config.toml
num_hidden_layers = 13
hidden_size = 192
d_expert = 144
d_shared_expert = 128
hidden_act = "xielu"
routed_scale = 1.0
norm = "rmsnorm"
norm_eps = 1e-06
batch_tokens = [32768, 65536]
train_tokens = 284100000
Below are experts of layer 7 (counted from 0) of a mixture-of-experts language model. Rows are named router (the router's row for the expert), up (a neuron's input weights, with its number) and show model dimensions 0-191. Each number is 128 + 32 x the weight over its row's rms, rounded and kept within 0 to 255.
Before each expert's rows: a language model's description of what the expert responds to. This comes from a sample of Wikipedia text that the model never trained on.

# expert 16
Bare space tokens and hyphens, dashes or slashes joining words, such as Master-level, stand-level, or the space before a date year.
router [143 103  97 150 141 109 153 153 163 133 152 142 106 133  86 149 171 117 108 121 131 111 160 112 135 159 132 126 124 120 132  48 175 112  80 148  67 211 155  81 189 179 104 108 114 135 105 155  68 162 199 121 113 145 102 146 161 110 136 139 155 141  67 144 159 172 140 153 208 123  97 134 138 157  98 144 150 151  76 144 116  57  88 146 150 110 183 102 124 100 107 157 144  90  86 107 101 136  96 130 143 118 167 160  88  88 160 135 109  74 114 133 111 120 125 127 114 180 132 119  86 104 218 121  51 117 141 141 109 193 104 132 134 111 112 130 138 147 145 109 175 194 180 108 112 172 136 161 115  77 102 118 145 125 104 120 127 124 128 122  62 176  92 155  73 149 194 143  65 107  64 179 114 119 141 106 102 107 110 144 113 123 102  82  98 117 136 120 146 175 119  89]
up5 [133 179 145 147 155 123 137 147 153 183  83 127  64 106 141  98 114 149 102 141  74 129 172 128 119 130  80 154 148 125  98 108 114 139 121 153 109 121 117 119 152 128 151  76 106  86 127 143 150 147  94 139 106 147 158 157 136 125 129 145  92 103 125  70 140 157 136 125 164 183  75  95  99 123 130 111 105  87 146 185 141 104 102  91 149 108 200  91 149 140 106 110  86 116 157  72 104  84  99 163 149 147 129 102 127 124 160 214 134  98  68 174  74 149 158 171  97 157 151 143  81 146 106 125 132 140  66 116 101  64 134 124  98 112  82 195 124 128 228 129 171 146  96  82 160 144 125  97  92 115 168  68 163 115  87 155 175 110 116 176 157 137 137 162  90 101 103 137 192 118 100 189 120  59 112 126  47 142 101 127  95  96 115 108 115 116 115  62 106 155 132 143]
up6 [168 153 177  89  83 111 180 124 164  79 109 197  93 151 131 104 129 168  52 103 131 141 132 148  92 160 128 130  53 121 119 123 100 105  94  91 164 195 124 117 178 142  92 131 169  74 126 118 156 118 117 100  93 170 121  80 165 142 130 137 138  95 181 129 185 156 103 152 115 117  81 160 171 102 126 177 115 124  73 175 145 123 124 129 132 156 141  61  71 170 149 200  89 119  97 131  83 119 152 150 151 128  89 162 153 102 132 164 104 132 148 113 109  87 162 173 193 167  83  93 165  97  96  75 143 157 126  85 140 123 114 191 137 105 167 103 140 149 140  62 168 106  99 135 116 107  92 132 142 115 118 206 137 100 157 163 130 161 123 189 146 155 140  52 117 159 152 147 160 103 163 109 101 134 120 141 125 124 122 141  91  91 102  76 120 121 156 157 102 147 101 128]
up7 [137 182  93 161  71  90 172  98 130 157  96 183 160 113  61 183  94 137 124 129 197 141 174  95 129 170 112 101 156 110  54 126 105 151 121  90 189 185 155 157 146 114 128 115  94 169  20 159  88 150 147 119 119 212 162 113 146 127 148 139 158  96 159 123  98 120 170  85 133 194 132 141 106 117 141 128 138 182 142 110  86  97 117 129 108  71 147  99 158  96 125 177 216 135  92  94 149 182  77 134 145 199 119 132 110 155 101  95 130 129 128 139 132 144 139 161  77 133 143 151 119  77 104 147 100 142  71 127 119 105 143  80 129 139 139  98 101 126 146 131 116 127 126 131 167  76 198 168  97 158 150  93 166 115 140  85 153 155 137 113 110 132  82 126 134 148 123 146 138 111 128 137 110 159 125 165  88 138  57 143 169 107 141 127 133  90 126 154 118 119 101 178]
up8 [135 162  92 191 127 146 122 108 137 120 146 108 124 106 105 124 151 141 144 103 159 150 123 139 112 110 125 144  99 177 121  59  59 138  77 166 175 113  92 141 166  67 161  87 130 101 164 128  83 117 179 145  80 123  93  98 115  77 133 141 104 132 137 123 171  43  90  42 137  87 120 158 121 177 107 129 184 121 158 102 140 132 169 109 129 107 149 119 118 129 126 142 108 119 122 131 133 126 148 170 119 101 115 110  75 117 147  76 155  77  98  55 129 169 129 128  98 147 156 133 118 188 139 132 108 100 159 105 120 198 125  83 147  79 137  87  79 129  95  78 167 139 157 117 130 130 107 170 184 163 130 129 135 118 119 215 114 147 124 103 146 178  97 209 121 120 150 160 122 163  91 101 147  77 179 122 186 121  79 137 174  59 171 102 122 119 100 177 126 149 110 174]
up9 [117 107 194  98 119 121 106 154 128  75  94 192  95 138 173 168 162 189 132 171 134 158 210 116  80 130  62 109 125 123 111 126 103 123 162 169 116 179 133 179 151 157 135 154 171 120 153 146 126 162 152 106 106 138 122 130  82 129 129  54 134  89 159  98 128 125 135 142  51 157  92  80 133  96 150 112 136  48 126 186 128 159 125  84 139  69 134 193 143 116  96 123 153 157 122  77 158 128 195  99 171 199  62 156 162 100 172 143  95 115  81 190 129 157 146  83 157 140 151  99 105 123 140 107 125 142 131 144 110 124 127 111 146 128  73  68 156 154 139 143 143 127 170 107 181  82 135 144  67 185 113 147 168 142 140 141 108  61  95  77 124  96 125 112  81 152 140 102 120 100  95 142 111 128 131 152 130 152 144 112 128 139 176 162 169 163 126 113 119 123 153 125]
up10 [ 57 122 101 125 136 169 164 105 110 169 147 124 165 132 103 127  98 172 139 155 112 145 110 115 116 127 129 110 107 171 146 156  76 125 146  99 149 159  70 123  92 118 169 190  37 122 154 146 179 101 152 116 159 109 134  95 180  96 181 125 139  95 105 130 136  62 133 134 182  90 120 136 124  88 114  85  97 108  61 103 147 150 120 129  66 169 103  97 139 168 171 124 160 105 100 163 167 104 141 146 175 109 123 144 143 189 142 102 114 133 112 112 158  79 124 115  99 155 157 149 168  79 130 110 110 152  55 162 168 180 135 131 155 120 111  76 110 134 119 111 144  71 173 184  65 133 158 140 118 105 161 105 104  97 149 110  98 124  97 144 147 140 113  99 156 172 112  97 116 176  99 221 105  58 141 140  90 130 142 150  96 130 107 127 109  84  32  93  97 152 161 123]
up11 [103 126 150 132 122 140 145 109 145 142 117 145  90 130 143 160 167  38  87 154 126 129 144 121 127 153 116 108 128 148  90 108 118 144 107 172 115 124 141 140 139 191  90 196 168 165  80  62 132 117 196 173 126 139  88 142 151 153  73 134 165 129 141 142 128 146 132 152 171 141 124 112 188 200 100 119 135 142 112 129 239 173  78 129 125 148 139 115 132  92  99 162  88 161 159 144 186 160 106 168 159 142  62 145 113 174 117 140 108 151 131  91 113 144 120 154 123  98 151 130 151 163 185 106 183 101 101 137 120 111 116 115 192  82 108 123  61 107 122  87 134 170  94  37 106 113 119 128 141 151  79 117 137  99 127 155 138 117  95  84  79 161  58 160 128 133 105  90 156 160 126 110 115 155 139 153 132 153  70 105  99 175  73 155  65 120 162 127 141 173 152 103]
up12 [ 95  69  94 124 182 141  72 137 189  27 135 158 139 151 200 136 132  76 131  91 133  49 119 139 104 113 103 149  92  95  94 136  92 153 108 158 143 154 135 149 112 128 152 115 147 201 111 145 124 161 124 160  67 121 138 126 165 135 128 142 162 140 113 142  65 103 142 129 183 100 108 135  76 130 150  98 109 105 132 133 148 145 121 138  73  74 139 181 151 105 134 162 139 134 143 148 120 130 113 136  50 151 121 118 107 155  84 107 172 147 127 120  95  92  98 120 144  61  92 158 107  96 142 181 117  91 104  46 106 214 157 179 105  66 128 134 156 181 120 190 133 162 193 150  90 132 153 105 122 100 110 157 145 152 139 166 151 127 165 123 117 121  96 141  99 154 160 132 102 146 135 138 132 151 110 134 150  74 179  68 157 123  91  99 126 105 147 168 178 123 130 160]
up13 [ 97 128 112 115 128 111 154 140 116 102 100 158 104 141 200  88 149 231  85  80 106 119  87 168 133 174 120  89 130  96 115  88 109  79 152 160 112 179 137 132 133 117 117 148 134 151 121 172 117 107 116 138 116 140 124  84  93 132 179 130 188 167 119 115 134 127 162 105 203 144 118 111 115 150 127 117 110 139 104 125 185  97 129 119 137 138 148  92 122  93 162 131 195  77 110 184 140 102 147  79 124 161 172 160  77  99 176 110 157  99  77 159 125 204 106 152 125 156 135 143 111 168  97 124 129 142  99  71  59 204 129 145 168 118 107 131 116 163 180 155 124 134 113  87 115 134 125  90  85 103 107 192 119  88 134 154 143 204 172 140 135 120 172  79 112 161 147 114 114 134 160 168 134  64 167  98 160  64 115 178 105 108 169 110 118  71 137 110  88 106  84 136]
up14 [ 71  75 125 109 135 149 170 106 119 109 146 117 188  99 175 160 135 128  99 130 155 165 149 101 129  77 145 163 150 123 119  81 131  84  94 105 154 111 112 104 161 107 132 123 121 112 177 165 144 110 108 123 115 134 127 151 136 139 162 151 143  84  92 132 177 129 130 163 134 129  89 119 101 130 125 142 116 160 128 115  85  69  88  98 197  93 105 113  94 136  89 160 161 112 107 187 110  85 122 134 170 141  97 120 134 120 180  93  84 176 137 153 145 205  75 136 153 178 109 108 102 128  96  67  80 172 136  66 103 118 114  95  79  71 147 163 178 112 173 132 120 118 161 175 140 138 130  89  81 108 125 135 170 117 143 182 158 164 185 113 137 150 121 161 151 165 180 124 102 115  81  81 163 116 105  92 173  45 110  91 143 160  89 134  73 212 182 182  95 138 125 113]
up15 [ 39  82 163 122 136 109 137 179 144  94 152 145  92 107 153 158 151 102 118  91 116 145 132 156 122 128 145 164 140 143 160  84 166 166  39 119 174 113 157  84 176 124 100 143 129 121 119 199 112 135 143 140  87 124 118  93 120 127 161  83 131 102 108  39 112 192 146 110 187 130 161 126  89 122 167  89  70  71 140 173 115 122 160 110 150 110 122 105  46 121 106 136 142 130 114 181 153  71 163 147  93  90 165 157 141  46 111 143 139 106 125 122 134  96  70 168 130 102 129 156 121 101 180 120 161 175 179  59 189 118 146  78 110 109 193 123 170 126 105 101 199  67 155 142 120 141 169 140 139 102  99 132 140 151 144 112 132  98  93 112 123 115 134 123 120 128 142 154 114 128 132 141  90 152 127 130 153 148 133 127 150 168 118  80 104 128 203 155 114 155  88 155]
up16 [115  87 154 141 122  94 102 138 156  58 116 126  76 152 130 128 128 164 126 188 116 190 154  84 116 123 142 123 169 144 101  94 120 114  94 189  89 120 126 147 119 213 143 119 111 115 129 166  73 101 159  94 128 132 118 106 147 115  95 136 172 135  75  80  88 181 118 154 117 178 121 167 188 171  95 102 131 154 107 109 169 126 166 137 117 186 119 115 134  97 112 187 165 143 134 111 158 115  97  66 138 126  93  58  95 145  84 123 125 129 179 164 181 127 128  37 137 107 113 127 140 104 115 137 198 104 135 212 150 106  98 155 109 144 150 166 169  75 144 130 156 124 126 147  55 144 105 162  98 120 159 132 149 159 107  72  90 117 110 120 152 145 123 111 178 143 156 162  83 154 134 108 132 149 113 151 119  94 119  71 122  84 205 155 168 130 150 169 111 191 126 129]
up17 [124  81  80 137  97 151 107 150 109 144  57 115 112  82 191 145 157 161 105 183 138 109 153 117 158 125 147  79 132 174 139 137 115 156  99 156 118 172 178 114 128 124 154 108 140 142 201  93 142 115 163 130  90 110 129  90 137 147 139 145 131 126 121 101 118 198 109 138 129 183  91 168 153 123 127  81 146 132 159 145 160 114  95 100  88 100 118 133 105 110 101 142 137 142 154 133  70 112 144 160 171 170 138 149 131  83 209  55 124 177  95 136  57 146  67 153 125 109 112 119 116  98  87 143 130 156 132 144 168  73 151 140 121 113  91  86 120 100 135 174 114 157 141  92  99 113 126 151 122 101 178 129  72 166 185 110 201  97 116 118  74  95 108 134 124  62 128 124 131 169 124 149 148 150 131  57 120 197 137 155 202  99  94  90  71  96 156 139  89 112  71 174]
up18 [133 143 141 143  99 121 161 154 171 143 105 172 113 160 144 192 101 125  99 158 168 116  77 115 125  94 121 161 118 105  79 135 123 117 198 121 113 134 107 121 150 117 128 111 112  95  44 165 133 108 134 111 111 114 110 174  97 136 127  95 123 179 115  97  82 140 182 138 134  82  80 144 137 102 113 144  72 154 119 137  88 117  91 209  94 141 129 133 126 146 134 205 149 111 105 100 109 189  92 179 169 150 164 127 104 161 159 115 125 108 163 137 106 177 132 120 176  65 178 125 123 101 155  74 155  74 120  58 160  96 110 102  89 137 127 105 109  84 124  65 112 151 170 113  87  85 106 154 124 141 129 147  56 125 147 153  84 141 130 114  66 114 100 169  80 167 122  96 172  89 157  52 135  91 135  94 114 103 155 120  83  99 119 160 121 135  86 146 166  55  80 111]
up19 [ 87  91 172 120 119 107 100 100 135 163 110 150  80 140 108  91 139 102 121 183 142 165 138  72 157 139 129 179 129 148 144  62 136  83 111 157 155 147 131 209 117 148  76 149  72  72 130 117 158 180 145 157 102 153 132 134 126  99 131 161 109 126 116 104 145 181 157 125 169 120 120  78 155 157  53 108  84  59  98 117 128 143 139 128 117 104 117 148 119 196 149  73  71 151 114 134 135 112 149 101 177 163 149 126  87  96 142  83  99 125 121 180 153 153 112 179 113  78 185 146 173 101 116 109 207 162 110 124  87 174 138 119 124 161  83 132 136 149 136 158  86 156 149 101 136  86 152 154 124 134 113 153 140  79 132 112 132  91 174 105 193 126 111 202 112 161  81  99  72 131 139 119 113 123 125 116 169 151  77 125  73 103 118  56 104 142 178 132 107 105  68 125]
up20 [113 156 130 114 178 138 135 135 107 111 131 111 161 115  97 108 133  78 149 169 125 137  67  62  72 158 129 186 115 120 163 147 190 126 153 183 118 139 157  50 150 186  77 126 100 117 142 113 185 120 168 172 161 163 118 123 118 110 128 105 126 119 146 178  86 153 116 166  84 107 188 108 109  94 129 146 138 109 122 144 137 124 117 163 170  99  93 119  96 137 202 156 119  93 122 142 149 143 123 143 104 106 100 159 128 196 139 148 108  86 171 190 143 109 186  77 114 217 132  86  92  99 130 102 129  88 153 133 108  82 125 170 212  67 171  60 157 141  78  67 123 163 107  98  99  96 106  88 138 156 159 176 113 188  82 125 151 136 123  91 113 180 121 102 109 155 140  84 123 121 165 125 142 137 129  76 113 165 127 101 129 108 148 129 110 147 112 175 101 131 142 105]
up21 [155  82 123 165 139 144 100 136 176 122 112 198  87 207 142 136 114 135  78  87  80 158  84  60  69 166 129 139 159  91 156 113 165  99 147 154 121 179 108 105  95 131 126 147  89 132 119 122 132 143 136 164 170 121 124  96 156 175 141 145 102 106 183 160 135 133 106  86  88 132 157 173 118  75 173 127 135  79  70 150 145  87 135 106 146 126 147 172 157 197  87 158 134 131 155 100 141 149 154 134 136 117 157 131 123 167 126 110 161 164  88 135 149 120  81  95 142 131 143 130 113  91 163 107 155 132 137 159  98 102 152 150 146 158 116 112 149  89 165 146 206 120 157  72 151 148 171 176 117 181 136  87 110 139 149 128 175  63  76  77 140  77 157 197  89 144 135 129  81 101 157 115  96 146  59 128 156  99 140  98 127 192 142 129 135 115 143 140 179  72  52 125]